{"d_model": 224, "d_shared_expert": 0, "moe_layers": [1, 2, 3, 4, 5, 6, 7, 8, 9, 10, 11, 12], "router_score": "sigmoid", "lr": 0.00611, "beta1": 0.95, "batch_tokens": [32768, 65536, 98304]}
Below are experts of layer 5 (counted from 0) of a mixture-of-experts language model. Rows are named up (a neuron's input weights, with its number) and show model dimensions 0-223. Each number is 128 + 24 x the weight over its row's rms, rounded and kept within 0 to 255.
Before each expert's rows: "mostly gets" lists some tokens that are sent to it at least half of the time. This comes from a sample of Wikipedia text that the model never trained on.

# expert 0
mostly gets: " film", " game", " series", " book", " show", " Series"
up0 [114 101 107 118 143 146  75 148 115 134  72 135 141 115 123 107  85 100 108 139 124 157 171 135 168 136 144 119 131 109 102 140 109 140 112  92 121  74 126 144 162 157  92 180 123 113 159 137 170 109 158 116 121 148 123  72 165 128 158 105  99 131 125 125 121 154 139 119 145 132 137 111 105  95 133 136 109 127 127 111  97 143  71 183 134 139 146 115 146 165 122 114 154 126 147 126 140  95  73 164  87  95 167 103 108 143  90 112 137  82 104 142 118 161 167 166 174 122 127 129 131 107 124 167 118 133 122  90 138 118 144 116 135 137 134 102  60 107 161 121 141 122  85 116 168  94 100 138 132 133 152 134 140 145 161 173 142 125 111 138 123 134 105 148 120 124 111 117 120 127 119 131 141 100 123 155 137 146 109 105 132 160 177 124 127 141 121 145 126 141 132  96 147 167 107 159 140 165 121 113  94 145 162 162 129 112 144 106 109 127  89 120 148 113 120 148 112 160 124 118 156 172 114 170]

# expert 127
mostly gets: "ina", "ani", "ini", "idae", "ić", "ita"
up0 [125  66 101 133 124 109 158 146 126 129 131 124 100 164 132 168 133 170  96 142 118  98 135 141 148 115 144 181  78 119 121 116 148 128 112 150 123 105  92 112 146 193 139  85 137 127 111 132 142 144  76 147 103 156 104 122 120 130 133 122  91 127  97 122 134  92  93 148 100 159 114 166 143 144 110 116 114 177 148 152 144 157 104 127 126 141 122 142 163  89 155 156 117  93 184 108 147 104 128 114 150 144 137 143  79 167 139 123 106 161 162 104 117 128  74 124 129 127 170 154 131 142 136 114 145 109 152  95 164 114 119 171 166 133 109 182 128 153 115 143 176 117 130 132 111 127 181 103 108 159 154 161  94 140 145 139 158 128 132  97 154 136 177 116 147 143 143 130 145  98 160 141 103 151 162 126 120 118 118 143 161 158 141 144 109 157 106 135 110  92 117 121 111 127 138 113 121 103  96 149 144 102 159 103 103 121 141 103 156 123 124 124 144 136 118  99  97 161 137 111 117 162 114 143]

# expert 119
mostly gets: " film", " work", " music", " album", " Award", " song"
up0 [108 133 147 152 151  88 115 140 139 111 160 128 171 128 128 118 179 155 152 134 161 117 119 100 136 116 103 118 122 169 149 104 117 148 161 148  73 152 146 123 184 139  88 121 139 115 105 140 188 166 116  97 109 134 160 132 107 106 134 123 104 141 130  97 131  88 151 133 128 123 122 120 125 144  89 139 117 171 171 112 171  68 136 106 120 142 118 100 117 115 122  79 112 142 169 158  98 125 105 117 115 127 126 167 154  98 148 110 138 146 106 105 157  86 126  95  93 101 152 113 114 121 144 163 121 124 136 127 131 137 146 112 172 137  94 135 123 129  89 138 138 121 187 127 173 157  74 105 148 155 145 105 122 140 129 127 145  84 147 125 100 102 128 104 136 121 137 136 136 150 103 100  89 156 157 126 143 117 159  95 127 152 148 123 137 133 120 113  88 153 151 141 158 149 108 116 138 143 128 106 144 142 125 138 155 114 122 164 144 177 133 145 144 107 130  99  63 140 178 126 143 134 170 110]

# expert 157
mostly gets: ".\n\n", " (", ".\n", ").", "\".", " ."
up0 [157 149 150 139 133 136 130 154 124 133 147 139 135 150 158 120 103 151 150 126 117 132 148  74 150 118 129 111 131 142 115 107 170 138 142 152 149 148 111 108 147 114 125 121 154  91 114 104  93 142  97 169 159 127  94 105 137 140 137 146 128 181 114 102 106 157 135 101 154 114 123 155 108 170 125 109 101 119 154 132 117  99 130 159 151 150 142 134 151 166 126 147 152 124  92 113 151 167 114 115 129  75 127  88 128  95 120 143 140 172 113 115 116 157 122 168 165 142 146 152 157 138 137 171 108 154 100 176 151 152 112 189 134 145  80  92 131 110 152 112 107 174 133 129 125 130 129 122  81 111  98 110  72  96 124 133 159 142 142 109 186 159 114 115 166  91 116 132 128 105  84 174  92 119 145 125 153  89 150 110 138 123 114 100 156 149 112 161 139 128  83 138 126 124 114 128 150 138 119 136 137 140 114 174 152 142 107  80 145 157 109 150  96 125 157 146 169 135 124 128 179 124 138 134]

# expert 116
mostly gets: " |\n", "\n", ".\n\n", "==", "\n\n", " |\n\n"
up0 [159 155 105 125 105 117 135 134 130 103 111 145 129 124 180 122 120  87 108 166 113 103 171 136 149 131 101 139  93 104 136 127  77 114 144 152  90 135 153 158 125 101 142 153 109 133 160 144 104 145  98 122 136 119 125 179 136 134 138 123 160 102 120 114 174 125 130  83 106 100  98  72 106 155 101 129 120 117 134  98 135  97 138 138  84 116 114 123  94 108 154  96 162 150 108 160 129 149 138 134 138 122 145  98 148  93 140 143 151 167 119 157 127 128 134 153 167 147 153  74 135 135 143 139 125 101 129 128 132 186 136 122 111 136 166 171 130 147 103 131 131 112 117 153  73 181 123 123 120  97 138 163 133  96 125 115 104 152 113 132 161 162 122 174 125 186 161  74 154 115 143 116 171  94 170 165 137 133 106 122 129  89  95 101 137 125 137 135 143 156 157 113 128 131 162 135  84 125 176  95 122 123 122 165 144 137 119 126 115 135 140 147 120 120  90 131 125 124 106 115  78 124 126 134]

# expert 97
mostly gets: " con", " sub", " tra", " ra", " art", " Com"
up0 [140 106 162  95 108 145 136 143 125 138 138 115 147 113 116 115 149 123 122 161 117 148 120 123  63  92  60 141 122 122 118 150 156 106 122 153 132 174 117 153 137  87 112 127 135 108  68 150 158 127 101 141 141 180 153 121 170 183  86  91 144 153 157 111 132 110 135 109 116 142 168 124 136 110 145 161 158 165 144  62 156 100  90 181 117 141 124 113  91 103 130 128 119 139 140 133  96 134 145 145 169  86 121 174  93 155 141 166 134 150 139 122 106 157 137 146 115 131 178 127 125 125 123 168 129 163 126 111 135 123 142 101 130 119 134 137 135 138 126 119 122 118 139 163 124 110 153 108 139 114 132  71 122 136 128 118 121 115 143 122 160 166 132 125 158 120 143  98 129 138  89 104 123 108 106 110 118 190 121 183 120 152 129 120  99 107 162 151 121 145 143 115 138 109 145 163 164 131 122 138 123 130 163 136 116 143 112 131 100 174 131 124  95 131 112 118 166  94 123 147  87 163  95 140]

# expert 125
mostly gets: "==", "===", "|", "″N", "====", "°N"
up0 [133  90 115 169 119 153  89 156  75 130 110 123 151 108 182 107 113 148 113 126 161  91 124 110 135  77 155 134 143 143 113  92  79 124 137 190 169 143 148 120 119 114 107 125 164 108 138 129 180 124  95 161 144 141 133 112 159 140 119 159 129 144 128 155 145 122 162 129 129 128 134 138 106 145 103 176 146 107  78 144 140 112 109 120 113 149 126 153 127 128 163 126 139 150 110  70 105 113  86 145 143 114 166 119 129 141 135 131 110 125 165 144 112  71 154 127 122 112 128 102 132 191 119 155 140 174  98 142 162 174 121 132 135 124  98 132  73 135 125 122 152 177 147 143 136 155  82 134 150 107  98 130 139 145 124 166  93  88 151 115 123  74 129 120  90 122 140 140 153 133 139 131  74 134 131 119 132 125  99 119 146 117 146 122 118 126  96 148 171 130 129 124  73 147 156 110 153 128 114 137 106 121 130 133 134 138 115 115 128 133 103 178 108 154 146 107 154 142 137 103 118 153 145 111]

# expert 33
mostly gets: "berg", "ensis", "burg", "mann", "borg", "stein"
up0 [143 155 145 183 119 108 132 159 133 104 164 102 147 136 108  84 134 132 128 162 162 140 136 149 129 113 108 108 160  88 139 175 166 133 111 111 105 138 110 137 132 100 108 170 132 109 127 144 124 113 141 122 133 157 171 138 126 160 131 144  85 169  98 120 121 115 144 126 165 133 153  98 137 148  86 134  95 128 112 128 149 104 129 120  82 118 120 127 124 119 124 133 146 114 149  99  58 116 147 112 114 156 130 171 167  85 102 142 137 123 143  77 158 121 147 107 140 134 140 132 167  84 101 108 159 122 159 137 170 139 136  95 144 144 103  83 160  87 127 102 105 134 156 118 135 117 157 115 168 158 144  83 154 135 144 165 113 124  91 181 172 140 107 128  91 128 115 162  61  94 143 132 126 112 154  83 125 142 106 104 145 127 163 122 111 103 131 138 102  99 113 142 110 136 146 110  88 128 115 150 128 156 119 123 116 132  77 123 120 134 131  90 125 151  90 106 142 122 131 103 158 140 129 134]

# expert 41
mostly gets: "ville", "nie", "za", "ington", "-day", "ately"
up0 [138 138 100 140 176 127 110 112  79  96 122 129 115 120 179 113 104  63 183 143 163 100 139 141 132 127 188  77 122  86 155 114 126 119 150 111  83  89 140 112 162 162 150 131 134  99 132 152 157 133 143 117 144 127 117 139 116 112 150 102 146 132 126 163 151 157 186 143 156 141 135 137 145 109 136 114 114 146 132 138 128 135 137 146 101 111 116 131 147  78 150 144 145 135 137  95 116 148  82 145 130 120 121  78 120 178 139  85 130 132 139 119 116 180 184 122 141 130 158 141 162 132 124  88 148 135 112 155 127  99 163 103 131 135  83 127 131 135 185 110 108 117 184 123 129 124 123 120 154 147 174 135 133 152 132 116  84 135 149  92 108 118 113 107 129 150 121  95 149 130 139 106 153  90 112 136 124 165 125 150 131 125  86 127 127 139 134 139 171 103 177 129 157 127 115 132 116  93 105 152 128 125 139 140 118 123 140  84 167 136 166 135 136  71 112 126 151 110 115 112 121 141 113 116]

# expert 63
mostly gets: "==", "===", "=", " |\n\n", "====", "|"
up0 [111 141 124 120 162 113  84 139 164 115 146  81 143 100  74 105 136  89 105 124 124  82 102 107 114 138  86 190 123 127  95 149 143  97 140 119 192 112 147 159 123 163 131 112 113 117 127 144 146 132  75 137 149 109 134 133 146 108 136 133 177 151 100 118 136 132  89 147 142 197 143 133  96 147 170 110 127  69  96 139 162 122 178  85 145  92 109 138 122 147 109 142 152 162 123 107 118 129 164 134 132 138  73 117  91 119  99 134  83 142 136 150 113 130 116 122 158 152 138 128 122 148 104 136 122  90 145 124 135  77 134 103 155 176 164 154 119 100 123 139 146 118 132 125  91 117 117 112 120 110 154 143 145 104 153 121 154 115 127 123 143 158 124  97 126 126 116  77 115 188 112 118  99 106 132 147 136 150 128 120 135 109 159 143 143 127 152 144 110 114  95 153 125 135 174 143 114 123 114 152 105 104 110 149 151 152 119 132 141 117 134  94 148 128 100 134 126 108 109 121 117 102  75 114]

# expert 18
mostly gets: "==", " \"", " |\n\n", ".\n\n", "===", "==\n\n"
up0 [149  99  73 126 115 136 159 134 103 105  98 130 141 174 125 161 124 123 115  90  88 112 126 103 176 149 109  97 133  78  90 129 186 157 124  97 144 195 177 143 116 152  97 102 158 171 139  93 128 128 113 134 110 107  86 123 122 109 152 104 120 132  90 132 146 127  98 108 150 112 156 140 137 104 111 164 105 113 145 141 140 138 142 117 121 142 143 128 145 128 124 107 154  95 134 113 128 127 159 132 137 100 145 154 129  63 137  90 135 163 108 136 126 130  89 119 142 171  98 116 132 125 135 129 187 122 136 144 164  70 171 117 117 114  89 141 147 109 105 136 139 110 117 143  75 151 130 126 125 106 153 112 112 146 130 177 142 135 120 130 157  90 129 126 127 122 105 100 149 118 118 143 114 165 111 141  89  98 137 118 103 104  96 138  71 164 115 156 138 115 147 149 106 100 135 167  94 133 111 138 113 101 125 145 134 122 126 102 104 101 106 147 115 146 135 125 115 148 162 167  93 133 133  98]

# expert 59
mostly gets: "|", ";\n", " Elevation", "-", " @", " •"
up0 [176  82 117 121 117 126  75 138 124 123 142 143 139 135  85 121 174 150 121 135  96 134 148 106 124 147 146 129 124 153 153  99 170 102  99 177 124 123 148 133 190  89 110 118 116 146 108 117  96 149 157 112 113  85 123 133 132  87 149 209 133 129 137 128 115 133 155 118  78 131 120 135 120 108 105 104 132 104 111 162 124 117 153 112 168 123 148 103 126 167  97  90 104 140 108 106 122 165 142 130 148 136 127 120  93  89  95 116 145 108 129 152 110 146 125 111 108 120 164 142 148 154 156 130 157 111 109 120 116 163 106 115 152 133 159 137 119 133 125 136  90  98 140 137 100 115 126 150  87 166 124 118 142 132 124 128 101 122 149 133 174 123 111  89 147 187 144 163 144 173 161 150 131 133 138 162  91 149 138 135 125  98 174 121 126 132 127 149  90 139 126 136 127 142 132 107 123 134 102 140 130 172 149 140 163 132 191 125 137 115 152 117 106 148 109  68 116 148 132 162  83  97  99 129]

# expert 9
mostly gets: "″W", " Animalia", " prot", "ological", "″E", "cess"
up0 [165 148 121 137 131  61 104 159 141 178 152 168 142 104 128 154 149  94 170 167 104 112 124 140 139 140 137 148 164 141 117 147 135  90 123 177 119 137 104 163 126 113 136 103 107 160 140 105 125 125 132  93  96 114 148 113 141 146 103 165 117 126 105 123 162  81 100 144 143 160 162 108 108 154 125 153 131 108 128 116 130 114 141 100 102 153 108 150 127 118 134 109 120 109 156 120 133 161 102 117 165 103  42 146 145 170  79 108 117 156  91 153 117 145  92 128  92 157 118 147 152 118 105 134 140 108  98 109 144 154 132 106 137 121 165 126 133  98 117 154 105 106  87 123 120 127 117 133 137 131 141 127 127  87 136 128 120  80 154 136  89 124 127  86 183 140 129  95  98 119  71 101  93 150 111 131 157 128 105 172 143  99 110  91 135 127 118 119 121 103 141 160 121 110 145 130 125 149 140 147 138 108 131 171 152 120 135 135 106 119 102  97 141 145  65 103 134 150 127 112 113 124 114 165]

# expert 17
mostly gets: " —", "°N", " %", " days", " Votes", "%"
up0 [153  89 116 123 131 113  92 137 139 113 138 130 135 110  88 136 152 161 153 106 107 158 111 137 131 170 189 140 147 146 113 111 117 124 190 127 116 117 167 133 178 100 178 160 132 129 123 102 158 157 119 129  99  69 124 145  93 131 122 149 149 130 123 124 122 147 113 126 117 145  97 127 119 122  75 118 102  92 119  90 135 157 110 109  98 101 116 124  92 159 150 104 127  90 111 133 125 175  65 132 160 164 135 169 192 165 111 117 143 129 131 144 113 133 121 126 114 124 141 138 154 117 116 141 131 110 156 132 110  96 116 110 156 123 112 134 142 103 173 134 180 118 141 144 142 152  98 141 157 117 167 123 100 109 121  89 113 155 151 140 144 116 144 109 100 134 118 135 142 164  65 140 147 130  65 157 142 120 135 139 151 134 116  79 139 117 116  97 101 119 103 104 147 128 164 123 128 127 173 126 166 129 127 152 137 162 151 129 185 164 122 131 153 128 111 139 110 123 137  98 138 111 111 125]

# expert 92
mostly gets: " |", " sl", " Lemmon", " either", " —;", " Pld"
up0 [ 82  72 133 137 143 151  94 121  87 113 167 129 135 187 130 117 137 117  86 118 123 139 169 150 117 134 160 104 162 116 161 119 141  94 129 131  88 125 161 110 138 121 137 139 139 127 124 126 117 137 140 131  99 121 165 166 108 103 139 165 144 125 137 136  89  99 147  98 158 114 123 112 115 163 165 127  74 155 146  81  98 122 126 132 151 129 151 120 143 105 154  97 113 117  80  94 170 134 137 128 154 167  92 131 157  91 134 128 127 175 101 140 120 121 172 113 121 134 144 118 114 149 105 151 119 116 131 164 159  78 186 150  96 142 132 140 136 158 157 144  84 153 145 125  99 123 122 137 140 175 134 126 144 145 143 103 121 145 145 128  84 139 139 137 117 135 143 145 101  96 143 139 163 162 100 186 129 110 125 157 102 124 115 132 102 149 163 126 150 120 119  97 155 126 132 107  90 122 134  92 136 115 132 134 131 132  79 137  93 138 128 152 178  97 122 156 120 126  95 169  83 125 151 102]